From a checkpoint of a small mixture-of-experts model trained on Wikipedia.
Size: 14 layers, width 384, 90.1M parameters.
Experts: 16 experts in each of 14 layers, 192 SwiGLU neurons an expert, a softmax router, a shared expert of 384 neurons.
Training: a variant of Adam for the experts, 389M tokens, 5942 steps.
Below are experts of layer 3 (counted from 0) of a mixture-of-experts language model. Rows are named router (the router's row for the expert), gate (a neuron's input weights, with its number), up (a neuron's input weights, with its number), down (a neuron's output weights, with its number) and show model dimensions 0-63. Each number is 200 + 40 x the weight over its row's rms, rounded and kept within 0 to 999.
Before each expert's rows: "comes after" lists some tokens at least twice as common just before its tokens as in all text; "comes before" lists some tokens at least twice as common just after its tokens as in all text. This comes from a sample of Wikipedia text that the model never trained on. Tokens count by the router's weight.

# expert 0
comes after: " |", " a", "|---|---|---|---|---|---|", "|---|---|---|---|---|", "|---|---|---|", "|---|---|---|---|"
comes before: "|", " |", "-", "|---|---|---|---|---|---|", "|---|---|---|---|---|", "|---|---|---|---|"
router,161,175,200,203,174,248,270,202,234,184,131,192,238,187,198,256,249,247,206,159,164,165,228,188,232,261,147,237,178,237,228,209,201,134,199,237,237,280,198,188,214,226,159,187,176,250,218,231,210,197,176,222,263,153,146,249,239,138,283,127,185,176,178,270
gate0,244,164,180,196,249,182,217,240,186,187,139,129,167,254,149,211,166,248,238,164,153,180,204,199,214,221,276,223,289,181,157,196,122,183,209,192,194,225,199,137,200,187,182,162,274,236,219,234,261,168,205,178,193,201,221,207,228,206,246,154,215,178,197,239
up0,138,245,241,271,204,260,222,109,159,197,265,295,156,191,242,178,173,158,111,251,317,220,184,207,225,166,175,267,168,163,213,64,274,218,181,220,183,164,217,206,108,169,183,252,195,249,129,148,147,264,188,214,97,215,244,174,184,210,187,230,221,267,196,161
down0,152,275,103,205,213,246,157,159,202,267,222,139,182,144,235,226,197,108,150,192,199,187,199,197,203,143,237,113,259,213,245,205,226,138,196,172,178,174,209,263,213,246,210,206,121,145,179,217,235,123,263,149,189,198,178,148,242,226,246,242,234,200,233,229
gate1,204,193,203,197,143,192,177,176,191,143,239,150,180,146,193,255,227,244,208,173,175,221,178,224,177,176,192,210,158,217,232,181,221,199,199,114,229,173,243,178,212,245,236,218,176,152,172,141,184,230,320,201,309,127,138,210,222,200,196,170,242,197,188,214
up1,238,215,210,217,219,242,208,243,188,259,190,138,154,267,218,136,205,243,183,236,212,181,232,217,204,236,149,154,199,230,220,220,159,144,148,233,241,232,181,195,260,195,148,132,258,116,186,171,242,237,175,151,213,221,192,176,175,187,231,239,207,112,214,197
down1,200,162,255,213,201,215,185,191,134,203,194,179,248,175,210,245,245,203,183,183,140,281,136,261,244,186,189,207,131,295,253,246,272,156,245,171,147,187,53,218,190,187,150,109,272,225,182,177,139,192,186,162,220,219,204,215,187,227,229,292,158,176,238,210

# expert 1
comes after: " the", " The", "The", " \"The", " \"the", " this"
comes before: " of", " was", " is", "'s", ".", " for"
router,244,214,195,199,216,199,264,211,167,189,205,151,233,234,260,154,173,220,160,287,114,137,245,203,253,140,170,146,240,180,199,239,223,198,199,252,232,176,185,192,242,191,207,179,216,146,185,203,217,206,222,170,153,289,203,189,208,260,160,215,272,168,226,133
gate0,180,140,206,222,226,202,162,172,225,213,141,204,271,229,281,161,148,114,152,258,231,187,172,213,228,184,177,201,201,203,203,206,214,251,184,269,243,74,187,222,193,163,219,211,113,160,295,134,183,198,234,196,178,210,245,160,244,220,171,312,244,209,293,178
up0,223,174,187,200,190,182,148,193,201,269,219,86,187,224,212,179,223,223,200,166,140,202,166,169,130,148,175,258,216,234,175,164,235,182,242,228,112,180,264,169,327,205,225,235,267,204,220,138,257,203,224,167,195,206,228,209,228,271,221,186,209,170,249,236
down0,250,192,250,232,271,169,167,207,179,229,220,202,185,242,208,218,139,222,217,156,78,207,221,239,241,192,183,245,185,229,139,242,263,208,278,164,212,204,209,202,305,160,211,202,190,188,178,210,220,195,141,202,208,161,221,173,125,236,173,107,219,126,172,176
gate1,267,215,169,139,199,162,241,171,157,275,241,143,156,193,216,200,109,172,173,223,188,185,197,87,250,198,178,218,217,201,199,234,207,172,166,201,220,156,248,162,210,88,133,206,271,140,166,214,209,201,177,190,199,214,180,168,186,217,235,207,168,204,164,217
up1,163,197,198,203,243,115,175,156,210,151,240,206,246,126,150,248,231,193,188,105,200,186,150,179,134,277,258,217,206,198,239,178,183,221,313,225,208,142,238,212,202,263,139,268,163,225,269,182,213,255,149,197,102,157,228,239,251,183,232,164,198,234,229,171
down1,268,239,222,233,256,216,162,164,227,195,183,206,229,243,255,165,151,262,212,233,221,194,209,211,207,131,182,199,142,189,192,219,213,190,179,187,218,207,177,151,258,165,199,160,172,249,158,200,268,255,200,160,204,232,211,152,216,236,234,144,245,228,241,174

# expert 10
comes after: " =", "\n", ".", " (born", " ==", ")"
comes before: "\n", "-", "The", "==", " ", "In"
router,166,255,212,259,151,227,189,111,218,191,225,260,230,216,265,264,263,177,235,190,263,223,238,175,185,271,268,237,142,197,137,219,218,299,172,213,220,177,182,195,205,202,252,263,207,258,249,225,221,167,165,159,122,206,196,209,197,232,164,217,213,211,241,208
gate0,175,164,157,193,173,185,167,229,225,238,178,181,201,252,163,182,248,195,244,208,209,226,166,216,205,161,154,217,279,170,226,215,152,208,201,175,181,210,209,313,202,196,192,200,236,200,196,233,206,193,213,301,329,288,238,226,194,174,118,133,161,178,171,225
up0,221,186,154,86,217,172,256,273,211,194,242,164,216,190,176,227,149,204,182,211,172,207,156,311,189,229,226,204,220,213,136,225,233,269,214,123,190,329,167,182,242,245,161,162,222,162,214,162,198,223,203,281,115,172,176,159,288,270,180,194,218,169,185,173
down0,116,161,131,105,157,176,206,228,186,203,251,149,201,296,172,244,191,249,212,215,136,212,163,190,193,195,208,182,206,205,123,235,224,241,192,167,243,238,177,183,201,209,203,128,173,150,242,246,217,177,232,224,196,166,216,109,268,228,170,259,196,145,250,166
gate1,208,213,156,207,139,122,171,221,222,221,169,242,256,178,250,127,197,277,137,222,191,172,262,145,196,199,163,216,274,152,244,171,200,241,133,178,228,166,227,240,245,275,199,233,262,222,260,211,171,155,154,195,216,190,220,188,124,202,169,118,188,173,179,180
up1,253,176,141,176,173,145,159,219,191,266,139,231,242,163,234,106,146,267,231,190,218,189,234,187,184,223,146,226,211,204,230,134,233,222,171,182,203,152,230,235,223,251,197,166,299,178,303,192,113,244,191,252,154,131,237,188,227,244,25,196,212,198,144,173
down1,242,198,167,201,153,205,222,217,267,195,169,221,203,223,137,110,194,231,202,239,219,203,321,208,220,212,230,263,268,182,158,213,188,159,213,277,207,138,229,192,210,200,256,224,243,232,142,212,251,141,223,189,222,201,182,206,197,166,149,158,170,232,175,191